python train.py --n_layer=11 --d_model=128 --n_experts=192 --experts_per_token=4 --d_expert=32 --d_shared_expert=0 --activation="swiglu" --moe_layers=[0, 2, 4, 6, 8, 10] --router_score="softmax" --normalize_top_k=false --routed_scale=1.0 --balance_loss=0.00232 --balance_bias=false --init_std_router=0.00677 --lr_router=0.000736 --n_head=6 --n_kv_head=6 --head_dim=32 --vocab_size=4096 --norm="rmsnorm" --norm_place="out" --norm_eps=1e-06 --positions="rope" --rope_base=10000.0 --rope_fraction=1.0 --qk_norm=true --attn_scale=0.177 --tie_embeddings=true --parallel_block=false --init="uniform" --init_std_qkv=0.0453 --init_std_o=0.0562 --init_std_up=0.0648 --init_std_down=0.0648 --optimizer="muon_variant" --lr=0.00873 --beta1=0.95 --weight_decay=0.0 --lr_head=0.0089 --warmup_steps=50 --schedule="wsd" --decay_fraction=1.0 --decay_shape="linear" --final_lr_fraction=0.0 --batch_tokens=65536 --seq_len=1024 --doc_mask=true --z_loss=0.0001 --train_tokens=599000000 --steps=9141 --dataset="wikipedia_en"
Below are experts of layer 6 (counted from 0) of a mixture-of-experts language model. Rows are named router (the router's row for the expert), gate (a neuron's input weights, with its number), up (a neuron's input weights, with its number), down (a neuron's output weights, with its number) and show model dimensions 0-127. Each number is 128 + 24 x the weight over its row's rms, rounded and kept within 0 to 255. Numbers have three digits each.
After each expert's rows: "gets" lists some tokens that make up at least twice as much of what it gets as of all text; "raises" lists some tokens whose logits its average output raises strongly, later layers aside. This comes from a sample of Wikipedia text that the model never trained on. Tokens count by the router's weight.

# expert 2
router:130147142073138146155107146151165142142115070153156148105126126161112123100093154133138105122097146123156102121179125105162101147123101115144140107096102127146092134166121157125147123134111099113156155111097122097136184101133107150103124102121104107145139186127128153143127162095110116101150105076147111123122115105162129180163156124132105099066137126154109130120116144107140118129117
gate1:145115168112137092126103146101111130145087140116070138109176098149123138138130123103116151106066124148126097141144130122120189168171145105109126144162104128136097114171125144131112147076130120105132077112146138119142143108098089082094142148184131140110170112138136113133146105159148138128122138165143141128106157133124128163097081147117160116141116157135126094109163123103133142118124
up1:114140163101124104115145163134112137110115115127154150138125116168139169107124135119123079117125141114125146087112103117101146133132142171125123164132084135105093163126156158113135135172108153157123103096119131159127116105124053167116127162112165153128161140110160092133158116103119109144112125109105102147126124133131106113103114153111113150149127088111071054158145172110154108111127
down1:106160118149116129120136134152113110136123157125139147172158164132158152076149098109088110128088118113165158116118127121127105139166123162138155179123110138138144105183132136165166128159178138188158162110162146134155115100132090141138113181136156166140174102123136144109114098120132107100108114152106116151153142123109129128122126106115119130125131133139089095166130168162157150110123
gets: " ", "–", " $", " −", " +", " Apps"
raises: "20", "iron", "?", "2", "3", "ult"

# expert 5
router:148104131154111154078115157123128143123130112149135141147132161164147085125150105116099111167125143116146114147149128127110160102091109125097160102134106113168115106098108113133111111130127152098160159217146104116102146082127179080154111111127135158112124099153127106121123106150130143134140147161136153127120112089138155150112102120139109150154124158146131165118107110172178118129083
gate0:120155147120126108098109127081140122107108122124148104109138126145113148105155136134145111129106101118163158084147165081149149091179137113171119132084125152086143157116126148201116151146121114157163135099115149100142111104150110149131124144146147130111153129111127143107126150100126174153165107159128149132106158163123083068100127155129110125122147143097123069146101153117122112123121
up0:106115128085100128057142115150135133129115149152136158162120116183137131134137152157161139105170123141122113136101156133153130095167119140100103071137133128117161121131120143079166125136156104129087142104115105175152093147109096123122093135099111072121099147100123144127131090129126101123122120088123140157143137134116141122149167105126146137132113122076145085134121110094131134124189
down0:133088153122137173113116078177164095104107137149145106126152135145116085159153105133144125169111107081152106105166112112106140125125113135097123114147122125164156107132141088144141110157152133104113130102162130167150094143110171136161121130132096086147142136150098165139119119130127139122156112131099056107083118090112147140117124101138159113129159125112106105146137179130111121102154
gets: "ur", "ra", "ail", "he", "aur", "urn"
raises: "ram", "way", "min"

# expert 187
router:165120143108158159111159144089175137146109097117108111071158120153150148142155101149148147119104131121094168146115134135123149139149138119089161099150134126127159124099107112169099110121148107095098133094121147116118114168156107097093123170142138109147122153141115141132140127063163144156144182139077093137138141142114123134122151172115136157153172152149096125150105121121131106117154
gate0:160158127136121134095140148126127145115136132133162164112153142150157142144140141078131120168135126115135124090151142115149158158089099096106120135105106156091108109198089102179148107146123115140126129138113125130120164128126132098091168140069145111142124175108177084096162118128130102084126117149152132131189109111142115122156101105112119116145111123131135100113137155118085155116132
up0:124135183097115132149141158095122135141115123144140103133135137138141125120126107125128148137122144150088124140101161113132103225098147135146140106144133104170144120120128114099120112128165136099135134124115130105163129151103119160125099114117124104152114147135104115123130126065147140185179154121148174104131106118142113160070173125142105116137118104127114147110169066078124142107133
down0:075141125110114173167120136139106129141138092111097127105143140138133146120090147136158122125168089104156106100107118099102127121137087148110124114150118109148112087128158135153131114065188130112095141130119123097160110122190153112109170137143134121117129135151119138128084131108119115122136161157151118071130114126168102119108125145119115128102136148085151194126118107146176146141139
gets: "um", "em", "im", "ol", "i", "am"
raises: "=", "bert", " medalist", ">"

# expert 55
router:093111146137099082092105158122095110123136149121113157175098117127156114106104135124164132140178128120115153125123119116110098111143094119136141096126135137101118125119115109134090107143161124120144147137108155113102105177147152168119122120178141097137088114137089156140100167085110101191104127141147147148135105108128124102105142104169167123058153114115160141145091123139140108147129
gate0:165138137070092145127090089169110125101153153125122171133137078146139131136124121157148119098140095078130133099138108110142121126096120079098147135106160190139164097148131101147135094124124155117126113142086146147123161115129113139137149106155116134141186145159131125126101135100137125135149121158134163128128122104150094063140129168126150173103098151096121137107122128134138158127118
up0:086135130123071144133105139132105162093148107118167110100125136099110157139142140165113094081136101101123145139149113111141116087118152093160155101166157099173120135101127088122099115125131139147122100072112101170100141146110107124120145153132115111135114155152101164143089095146169133155112121116153144140112153164125139138094135126114120113121105133162112087100065131094125112104126
down0:124174129141120106140106138098133116100110101123126134117124173169139093117128141132117078126167095122146151134110130108117146131114080160141133100140122134135104142085105125182128111114130126148138172083150088124132132155133170111161160174166099122140110119137114093105142105120117088138126091103146174125159171087134106082125129115099123061143139151115131146118113138146166110120157
gets: "l", "b", "st", "h", "th", "t"
raises: "ast", "ike", "omb", "ag", "ano", "iano"

# expert 144
router:136136152111114165145157125106151112098097107144094122092138138126135118143134153116155114148108143080147117154155153119130115109129088135134115119187152108098112100118099144129136119123142137160126128145090116131098166103124113081171126127126122152178148149138100139128128104159098131122133144088143116162106157110119068071101153157133099097104139100103075085120088122169129127133098
gate0:106119148096085133184102129137089095130132094110102121098150144155093165148145117082126083124165172202194131113108119134113126100128105185135132083088157141157145092125137098133106119131112136154139145125155142109127147132130065106138153142121129142149128106148082134110109161126105156145127137113130125111131146129134124126117116135119118152086156121110129091121132144127163129139118
up0:152151133137119143097149116138114156133141151121133087119136128109143118133117140137095094117108052100136143121132078114155094102077134144131143094170101109113128059172102128092146128133136163128140136155117114125130120141093120143131124111100088131123089160103133216139140167147126147146123149140143137168168148100163158147150131117117089125145102115125137152132130143139159139131150
down0:157122113122144125106148113116106137106153110105116074102124145146156141132135138081129142124110114083145142158089119108134142119159140136095140137107142103109133135106128128126099167127155104130167082147165128087133104142111137141153155143132093119151089101104156131142094126166155104058181115158140191135145141160162158158127124121133121158158096146169120145134147113151089106148135
gets: " N", " K", "N", "ov", " n", " Z"
raises: "atural", "eel", "eep", "ote", "ate"

# expert 70
router:146091099139167164160131152120115157137165081121140128125137131123146130168081132118167125137145141101079129140159129105102125110125149185102173115186141097126105101184073145135104129107139150156115151084103100126112103152121113101155139132138127109146117127189108080150136138115128108163135142136134149154105133142117100137093144135145115149123132122146146108135123128118104149072138
gate0:136073110110138136159100134128159111157120153114092106153114137136093111169161078129119122134153152163120136074166102126133124169109125144143112122112136095123086098145132098115192125116168145143133144107140168120167120150120134100101084132137106123121142108110142092094157153120136121120085150112114136099157116165097122165117112098125153153097164119156139144089118140127174155132140
up0:174149134087129104074140120131086142124123143125140117119119117155103113147134096104162136138144117140122109138100122147123068097147139100122134178145116156153164141123106176120134119114142147110175110134157113116113100168111146133101161154127108108134125170116126103140148106170114155129094105154164113103120141127174102114158130130145110121078110092100146053127124142118136081109152
down0:125136091153105191136120133090134136138157113123083142082156143101125121113095144130095111105093122131111123093128120118148137102166138135101147142092098109153112139127145139140119121177142117101182153137133150113125084129095147104126127148131161106186119150153146150166108141131118134145135087168178126099151157080150184153146152098130132121119128168174140107124135119121120138150129
gets: "am", "ik", "im", "ak", "uk", "um"
raises: "ato", "k", "ka"

# expert 13
router:131112100161119124166111126084127110149102102126168101109110116085104177129102141100084111129104128136174123113153119133098117128134137097132099105109169114115093106133127166170159156171112153152094114106114094086147144117145126136167144097124115177154099131090085132153123135127085105082140128093100159116122099109095127123104163119146147143122118126156131140126147129149157107126165
gate0:150148162181097132146140107131144113145132115112141159111142125121113132138112134111117109114152077139162105143101133127103142145107156131134135136123160145119126125155116142169152122104125177119129120151148120118142113098169106095142171105125112108158140159140139154108133166080156161096151123104099169157117126110111125106109116068130070102126137099178105134157089137140191086097130
up0:160117080132103128086094126128180145089143147096126111097154103132146129089119148115134112125114125127134126121138145152122122146102164112182095118136167133146109151168097144140142096143137152124078136113108131158106139153085131090161106104103123108139143121121104129136120131134151131126117097088136178131157169080169128158137130104122138119170147120117128167075073119083144123122122
down0:116134095109113136126156115122122095121131107095189134129131096134133146091109143130103091140107099146132142086147069142147141123125120109137132143156191135093134109126117148162166125105175203110120121134102129107127095112122127110194138094150128137132109156157112138135121103101094130096108107116117111192091113126126102100156099169133118128149154130144122151149128116134115122084136
gets: " (", " \"", " [", "/", "(", " '"
raises: "H", "with", "the"

# expert 126
router:128143103072125122137096145155168134158120104123169144098137138133099148101081149138144099096089146151164119131156127089155080125149095120155136081115113136145101178168138156117148136127135116132146134089095142091132163126136092133119113111149126117159158188114142170147147142093104135108139098090133117094109092107145114153165155143121100116100128155156108107132137109135148115125134
gate0:081141109142108160083135153125150139059139139123151094153145134144141088119093095149118108092135068120141141140100136154119106101138148103150139132136122101144122127144120107096122135100105150127126111143169126112133123145108120160115089120142199127148185140109155167136110142098106120146118156154154135107156158149135165101136105132153140123125072110108131116141159129158101165163110
up0:113128092121106136126129093115100125116122126132092110111076086105138159117123182145118111111088121144133127056123102132120088174104143133130093140105134127153114105125111135163156091178189125132136162072156115138138081116130142089128135161161128139137164122172142106111149136114102109111146094121151132143139129140119121123133124164115138148134134116167141132128105127178132184112123
down0:105144086133111102142153105107133129109120107148115167156120178124124154153159144120156113107132103158107105121076145109106140122138085127137107117119122171110128140128122099138113144144145154140130114135112123163151133127117127115119157127156150108117166102159106116176116105119140160174153136089078086171100121165117103137129142113152152117129140202130154118134085186109144132093087
gets: " ", "–", "/", " −", " +", " #"
raises: "20", "3", "2", "1", "4", "18"

# expert 153
router:124152168096099134143120105098122128123112133130126125092158134113119147155155121075107164119116141080105117114107169123107111165141135155105119154128131090131137118103095138106148160117126152112092116074134098071118164118139097153107104120132170134109101108180159103139132153100114118109121114106135164134142087108107144111173091141087098158143173118117147148121152098158133147122162
gate0:174140111073110102114130142107114111122141134116155109142154134151108141139083084142141082143152139103121121126178085132119135163122126077114091123171136139144155141128103106102146095144119117126142168128088183144105118150121119145109122131117171153110155147143093148146114167107156110144105151158092106131166108123140099129103132148139142141144089181137147133145141114185139121129167
up0:118087149141148128130161120172139087151128109112128154121144084161138129080119163117106123186101116136116140112174149113111123165105111168093137140077134168102139104158146167157162126157119118121093114139122115135137142139128085098140142134106133074084112123135116054152151156126126161159119146130140091154091109119127106130103119085156126124145135113105136130113132126136108149103136
down0:127160136135110116136099154193134099138153142153146145144131115163082117081128088115150120143111125111117115132152150143129143156108138117162107190134151120119100131178107138153142142127149130126163128119144114136115130106107129154081090148106165135110129162100160142133110085104124126167090071141157093113149145098101138137132136141142134185174146138115096106151138111096154124101160
gets: " |\n", "\n", ".\n\n", "\n\n", ")\n", ".\n"
raises: "|", "|---|---|---|\n", "|---|---|---|---|\n", "ild", "|---|---|---|---|---|---|\n", "ellow"

# expert 109
router:094128099153124111155154110144140177123093137140130158133109173101117138100129161139164153136127113104124094097121160181138130147091127090166119129155159145114132113097085121088176159089109123156140151131104163125172117128122111124153140135092108122151104126120126145162149104149103140115140104158152137102107150103122144126107100159154102168162101083104159141136126126139092094159151
gate0:110128149156144113146153124128112080116162144134124143083137111126138119105125151141143190141149136115150123082139114148092130152135123108118117133080151155119107147132075106118100121161177134146122118138146148134116131132101152106113132120102165109170137124122105101133111186127137133062078120135123131118158083146086113101146188116131149074106165106097117111151125116117113112113098
up0:148134121143143109158123135125140145097136114143114096133135130121136109115135156166120159104149129099142085143150103134111119115108119123127103155155158110146127135126132074108099145159125107153129207085096119092087167116107111108116136128125136139126092090091128138103158170109082162150125089130149130126165087165167158140074143124093131103135151161134133141152120160116127133074144
down0:108160146112140118103135196121126174121156119124149118142149145120117152143123115117159121147139134110155134143082062214122140146139134115126139104118138132120120141161155103149112169162117155148137117158131129057102136156110119147109103114144114088099116128102138184132146150170107105101157127112136084158135143142119130154137099118093149139094119119093107130163139110125119152135116
gets: " |", " +", " Off", "th", ".", " Her"
raises: "imate", "ounded", "anted"

# expert 111
router:094128099153124111155154110144140177123094137140130158133109173101117138100129161139164153136127113104124094097121160181138130147091127091166119129155159145114132113097085121088176159090109123156140151131104163125172117128122111125153140134092108122151104126120126145162149104149102140115139104158152137102107150103122144126107100159154102168162101083104159141136126126139092094159151
gate0:139120121107149132150138171135125082155131132116164117115096086115118139149175117138134130164128130172109132123169127090141115130188175117177124124160149135096144096093136149120118096142116129102116115125100113098118127113119150099076137181140101142123130133162132101146137149118154111140119126145116102144127128069158145119125115152175092109134174098112136101104147146126121184171111
up0:123125129112151081047079151120138117142156107175129098155144158132111115114095151128121146142127143160103086116123110109136139129098100128125150113199096100110115156117168129135126142144139124125129125106150114136133118113159106115096130133096160112161131089114171101108138171136120121096130108130126138163112146123132146160096118119171116119078089131131127140117121089100123086073131
down0:177117152136134136175114097132121111153152130121138111109136177093148132127121113089136108130134145165144117137107120123115116124064096128090162108169143113099128086114152123091112145108158091129115093097143124172161143143110083137136119116114091115138123109125105113144149127084063120176097134120106107107147151123102100079137119116114138122184161152103124156125131134144137091137145
gets: " –", " ", " (", " |", " -", " He"
raises: "ances", "anced", "rac", "ance"

# expert 47
router:128119139102103124115120114146120129096183092157147170095107113121125071161173130154080103113145140135156082114111083119171095125146156124151131157080075170142134106085110128099119155153161121124141115132113135108134108113116132123121106137119117122148177145136143151119109118161097177129127122121116131132139141124117155108127102117143104113162187107164111168128106165111108112111135
gate0:095141149153094115133095122088115145084133164140089102092173118123113146134117061155132129103125112157155127134139141141128088086164139099131144113153156134174127140154166133137107129131115135107162115137168109099085117110100138116105139133142115127167134099125113184150150113168084142132110127121160121093141156203102112173128140144107131121135131129117099125137132141134119163112153
up0:156170152150148136107121150144092148082159127127097143122126142105153103152157092127135163089131110156120144131150151131153140108119181113124100129136115131131169157154157137143142119111175171096099141115155133142177128086140118152134141115127120098143126126129144109124164061093147130120091157158139134157140129115141115103093147147138159070146122189120152143099161140136133149144156
down0:132161135120142127166073120132142165164141117118123090150165149142164105125160101158109167107149145165074083072153102127133155145094145119138135158131127161143117110122144122127143109149128128137134138143117100138134168115100138160099109145092157112129101124135101169112144076101132115149118119107153146159134132170133122088077124143112130093112138117090115180122099127127136094130163
gets: "1", "2", "3", "20", "10", "4"
raises: " teams", "0", "%", " episodes", ":\n"

# expert 112
router:094128099153124111155153110144140177123093137140130158133109173101117138100129161139164153136127113104124094097121160181138130147091127090166119129155159145114132113097085121088176159090108123156140151131104163125172117128122111125153140135092108123151104126120126145162149104149103140115139104158152137102107150103122144126107100159154102168161101083104159141136126126139092094159151
gate0:134116150167116125123085146136162117106129171111159106132160125109067136111121127129096123154084135152090109122112100111122147116123094117113186134095102124159117070152152155139096132120163143130127070120139084123111118118086138102107115124132149100126177183150161127121112157084185134122142114139118111151110112123123130129116147107133112166128113134104133126075083130121122135110131
up0:134106123162126148128112135136124164102091135115122115129115129168142087095177155127152145104098117139117107129128122147123126097184145136091135159113100098155148134132154130137135143166152165097118137102138120103117088112092160149137139128164138088132141142108153121109120110163097084115113102103113147175136114109120105135142158093131081102126108121069130129128113108142071185174149
down0:096129135109074154113108103121120094146127141170126121121109073146145152070103161159111180143140142111100147127157098137145111132109091106112122142160145114122076134105102191141130123131099144118119152145133097113161109130130147131114126113128123123138074094122117153141156096122134093095093122138122101119111180157168139109131104149124154127119123151106178111151102122131082158144137
gets: "ing", " P", " |\n", " of", "\n", "P"
raises: "ped", "adem", "cel"

# expert 94
router:137065121112101130112121160120090139113157177121129108138129141123175130115113116091150147108178100131130174118127069149116154124133105118110166078105146101120131098127148112121119109155143110138130136129148143153145095179149140098091147118134107132082105134140154163114126157119157171144131123119125081135123112151176133097126094114118133130138114166131134077119145135069131153132157
gate0:138111133105100156141129124124133104171120098148134106127129122118144138126152060134122158133148107114158143146156119109142112128150135129152165100184145104109140139108102108118132108168143140174101111096113069139074118155139124149125175140121083108124148138081135107127103177125167156166117144139114130137136104142095120151103096145180159106121135125168123124127108101105152151128182
up0:117146134101099121099124098129150125141146127151097146128117084133131137132113082119127122136143083117116156153147078146135167129109134133130090102078129081182117129128141137134136117189184168175151170145136119135149129097138127118123090114114132139119103146152103138113163120108136102170127142110113139140126116073176106149118127081117129099105107131112125162137158092078155106138135
down0:147096137108103156119149138140132104119128129119123106139104113110139113154143094153130149121121121146167105150128151113079102114105140102172140131106125149160140147122112124127147130114135122120149115169143094115124139097101085085143158158111140157162164156051123149095169118080115129096129146150136118121101075154149146128136083094119157093187156124116124115138156154145097164100119
gets: "est", "ot", "ant", "ill", "il", "all"
raises: "ek", "x", "ing"

# expert 104
router:100103144104129087139104098131154114156139150135082134127081131145136079141116149122119136174161115097086179131133135145105097117111085120150118143184103161135135153155122140121142126107136120124163119157107141109136150153149125132086114137178142137116124154129127120144142177107140099173092134128158146142114148119136153143105087143145149133104134137141154144088110133146142215136104
gate0:081102157116138134164111142102123187101138116170113131149115133164134161121149138110102131106147131142111145149135090087125133144095141166119159151124098119150178098095129097103113103168178116080119116177101162115106120125125098172135172159143152128146134143137118138128156085111099126170124127108108129140108159143130145154127127154143135165132161173152122147133141144168148105133143
up0:087130151125104092127164122098085147142171112125096119122101128151137171106135116142141126160153138106124127176139150144151111100131094101113140158101094131113130135134149113148135111108128154131117135120167146107084136112110179114101130139077116098147125159149145074114100136089079149100120074115111096158150131125132134126103141093137143145127160104179137120141159133155109096091166
down0:149105112110107087140104106140130138152166117128116131128150098143091114104133094121147100115127136163117111076110128163115107134091109167129146109114147107109119093133114076108103145112129157109117107121088102161146152144140117149144151115107127119136114107177164126124156092130152101171137146154153147086166130126151139149133156103088157104103186148105091115114166118095115173165133
gets: "h", " h", " H", " sh", " Sh", "sh"
raises: "ockey", "ugg", "uman", "osp", "ouse", "ov"

# expert 9
router:143106091081123146098103163135153128099120098156095100136119128154156165154116128129147109162128164158144117176116156145092154104150126116079111145127144095152158174116103124179122118129117123112094126111097110126115111146133142136133135143101151078103124124112128170135154132117140113153128172121127143137106149166137085095101164099129092148066128111125135151138104111118136119092179
gate0:113130110117113169147132090131129143101161126163141102117100134115111088154067185134142143101147125126099156101188111110093095132090132125145152117138115142096157120126142096146133095107109109124085124141165095155155147098114157086121132097148144127102137140146114148121099160125166117124140121133152126150111139182134112084143132107161109162140147156158110134076116156117162120131157
up0:110123129120140143125146155103114147127142135133153161136186116137128127144183095072101110159177112140106129133103164111152147139136097123121149105131137169141130138099083116142129084163091149140122147167131097137097131136107172107119119104114153134100145153105124136130119148098202142088151119155126130179136169149108100104131142117090111083122087114135106128111099145133124096142137
down0:120150143121138091114131107086060116138141137101132135130139116107174141123113117085121119149126133142139107120078131151114134083118137123113123125119155113112120061081151082120072103179150115130148132109171152138127099176125135131104160136123092163138123190150156140114161145110110123097112132118117133090126162149110126104116127125130093128086133094118118124123092142163156129145160
gets: "m", "g", "am", "im", "om", "od"
raises: "ony", "atch", "ater"

# expert 22
router:132155164095138115123122092088146128139143170126114121107120081104101122118112089144124146094152101138114120110122123104091168104135121116147094143159164102114108146170089119147122127144144128121158134151145155168078128141098102157122141079183109173082106095131137090120118125119125109104133186133144113162176160108124104110127118112124100123095155143150137095133135159118137152138154
gate2:137103120136147108106101107134107142120164162144088140147190141104156111107130076104145128095127183111127117102126149107143097107102110139117097103099091159152087149106128139125114141155110143169124131110143086122117108079104115112099131179148090108108123182134159109114149113143145143147117137144153108124128100146143139093108130077135095145099119135103125102155119161171158105128131
up2:112109160108136102108174118072152128114158144133184091086145166104132133158106152082190135105153147148111119133159161142101158120181117097154131145141117121104133123128130086122115108145129138139110128131143084093114155107189155107110127115115143126116135142138119124140125143101090144125090123077147099118094122126157123110144132148129125164120087168149121124153125151141080129129136
down2:103109132105119060088144163146148139138161126148162145094127088109111138094114117151161080150158120128122152113131107150103126123114149142106130161101105150126153189142127108121146142116103141122118065172125169127121118126177140130149123105125164091169163129151128094144124117120084173120132149160132133103100109114130094126169119157102143118112135099161143163095139122132142117104134
gets: " was", " is", " were", " be", " are", " been"
raises: " awarded", " seen", " used", " replaced", " taken", " able"

# expert 78
router:128114162137165120125148143158107115175158162166114095149111087133140151110111099121129124092122166116126102118108095124096138145142170115082150075118159130140136146108117125122160107113174072095134165127174144168133105083164128135111162139148071094149141111134130130110133193112136119122153129139158116094134114149154149111135107107120135155148170147100124116121112129119133138136110
gate0:109100091125110121169102143134131122153095142119094159117138129161154125118111096123114106124104121097147156131134133151151135158074171150147148140153132126118084139142129149118112147156128132133131152119136122125112112151105088124195149106137171116141121112134188072085152139090134099146162135111080130158147097145138134074112099136125127154073099142135130123134145085125149131088107
up0:126148141100139180173138115125090088125145187130104136147131130087146145106139151146142152129109151096164116158146141149096159142115076099089127142108119140116173172078126111161090124142104141105095109103131122147139094110145108120106103154133139139162167111143127082127122119117122106113093152134131158106083094107183143132120101131118123142145104120123153101135144110160143124166150
down0:143123105113149128117109132145145140098151098093122089137154088144134145137157119095135084088128117138101158107119101106143118141132107120152133146099093119143165113154086146157108129099136112120149107131139151141169130111182117142165106142102074153104103144136116077139122147199145109107138110178083112110131122124149146072120128149122110122148167124107155135114142125134116129113191
gets: " cont", "ent", "c", "id", "ist", "ult"
raises: "rup", "rac", "rib", "end", "inal"

# expert 191
router:174096136094124110128131082112112097131145114178124102163121134157145121158086155151118101150100168100130100145142146115113132125105121151105080086162079136164132161095159154125172114119127126131141124129141130117153121107159138113104145160128103190147171091102168151092158124134177133081166132120143137121121134104135118153126107140119131143111129146094158139128117142106129133154090
gate0:126164122118132085120113089140128106117163095109096127153119142129139167121089110135134101162096123091128123122135109083122117122109148131105106087124118164149135157136139130115133112183123089145141141129131155136142098150121099175110085105174130101178100106114100147130153134101142130117107109178134074103136130116092144127168125129128122137119127082084161135130144133079136190131155
up0:090132137113136142168140156159148149137157085103102125128099152122128109145139163146133110095121111112149161102152167146112123109101115181107110153157138172159098148157159090124124139158112098127111136116127115141094139112157135124133146146123151143154102110132141095161150135132096118193120076121133114120130083059103155109151099123125121108140140121099161095133129158124140170159163
down0:148117143101176102137105135156164103100089104137154143121113117106149096181106144146122153148062117109131108096137151110117109123124103134117128127137148140099081130142146069155159147169122099138116115160101125091126111141134182150127125111134115088135123112067110119154137130151116105142180140151103113135156138092083106091131130121155159133139141104091148095102115123111130145117115
gets: " f", " m", " c", " M", " F", " C"
raises: "alls", "old", "erg", "all"

# expert 90
router:095128099153124111155153110144141177123093137140130158133109173101117138100129161139164153136127113104124094097121160181138130147091127091166119129155159145114132113097085121088176159089108123156139151131104163125172117128122111125152140134092108122151104126120126145162149104149102140115140104158152137102107150103122144126107100159154102168162101083104159141136126126139092094159151
gate0:107116126104115158091112122101133125147126116088096101111140116186095135164138111136123096141145143144139143152153160063093126130140166101095124138111130125079134174105160145159095163093119157107154132128155096094141132133095132082093142111113145134129151113119127118123127131128095089130124124099120133149126105085146130127074136138128105112152101141148094137075159120152157093143090
up0:092126115101082180162127141131111130115122156116127145136115090175130119137118119163103122126162097117133114156147107128110177073137123161120109133083091104096141120143122129126142174140182070151111140140159175178136117162113143154122113135118117137141129125100092118129120129103085118123104112102116117130127125120113128144106135104098097084140121155135163166125111119188092134146107
down0:111151141097097135133136153145093138159106140141131153127160045123138108125104132150137132139108141135090111142131186166115114135105147123119185133139186097136081136115128112155104132104168150169141121099136133135103141149103159114117138188129111126150118129131137111150096150118132135107097130107146164158144099162163155144148076133120144159130127111108164106153104153094116151147113
gets: " ", " |\n", " During", " Ad", " At", "During"
raises: "dom", "gr", "gy"

# expert 123
router:094128099153124111155154110144140177123093137140130158133109173101117138100129161139164153136127113104124094097121160181138130147091127091166119129155159145114132113097084121088176159089109123156140151131104163125172117128122111125153140135092108123151104126120126145162149104149102140115140104158152137102107150103122144126107100159154102168161101083104159141136126126139092094159151
gate0:115104143129121118093120139126109153101125181117159144123160100136169130133078116144133128127145149108135154115156096116108131090110094130123134112061109112152115130114149098114094117135123159115147103122157157186138139140136136131092154083131150135171146115093069169117113124093157148144164143119096160154155162108135114100145121128148108077108152135151125078115158120128120161107126
up0:133132161137176092121148113094134151121172142087114118138135140094167077120169132124181136132148111139121137122140086142118134138125147162118170142122098122137138140107155157122145114136123141129125124133174146168125122146165127156131101105128057116182146096131156113111133121160130155095133093110087123099154127112098120130151146105148153121114110166170110131175092106167152138144151
down0:076134162116136172153158147159109091137145111146123174164105144122117107113133130147110129155167078125101116145129177142107119118125090138119086139160132110146115080127075124101096118133148128143116139116085116159145108109115140131122109110103121107129076143129107104140132119165128160137109149140116141117122152111132116160106091140143120120111160127073156124195091122084144148121089
gets: "20", " B", " W", "19", " He", "5"
raises: "\",", "\".\n\n", " have", ",\""

# expert 46
router:158106110106139125105110163118161095161147203091103139148139118166144110126121119133168126070101107112093120145138120139116173157153145119098133083089131119132139118105141125120119103125116134135112161168158096143109083110140189119149145165169124106100116131120139133151110153102186102107116129128107139126090120144164118100095114140137126164109133173109128125124110164139129132144132
gate3:114137180128114114150108131104125125141129132147160103121139181179089130116176172123111090088142123124143088143131159111171114085134124117111128119082100150142156166153107102123135116138120088096158124119128098118104134144146138152058177159122141123133108125145139087156133095141138148088107138151099101119152170111119085138105113122140126166105100127125121136129112097085127126121135
up3:161131141138111088139172127112148181172115137156091141099133138102125108143159122114129139151129107092167148122122164135143150115188136121174156120076161127111117109177112120120158133155127144141150103123107121119118123128120057129116093126169140146137175105164091112088153097130154123100149137119115137122135136086127141082171128139159088124133107138143138142130128133173112152142122
down3:090122099124097089120127157132113138127137115163116136157176091138134134130156138100155172141107133123121139175124096146110114119155151084091127132125158112175166160119074141140149110107135165198152066150111108147135113160127110122153147132110112127089134116120135086176127100114141177101125120127099113151116141121089125103166136166119142107131124119151138159141141126130138108114105
gets: "it", "at", "ut", "ect", "et", "ot"
raises: "ional", "ions", "ion", "ical", "igan", "lected"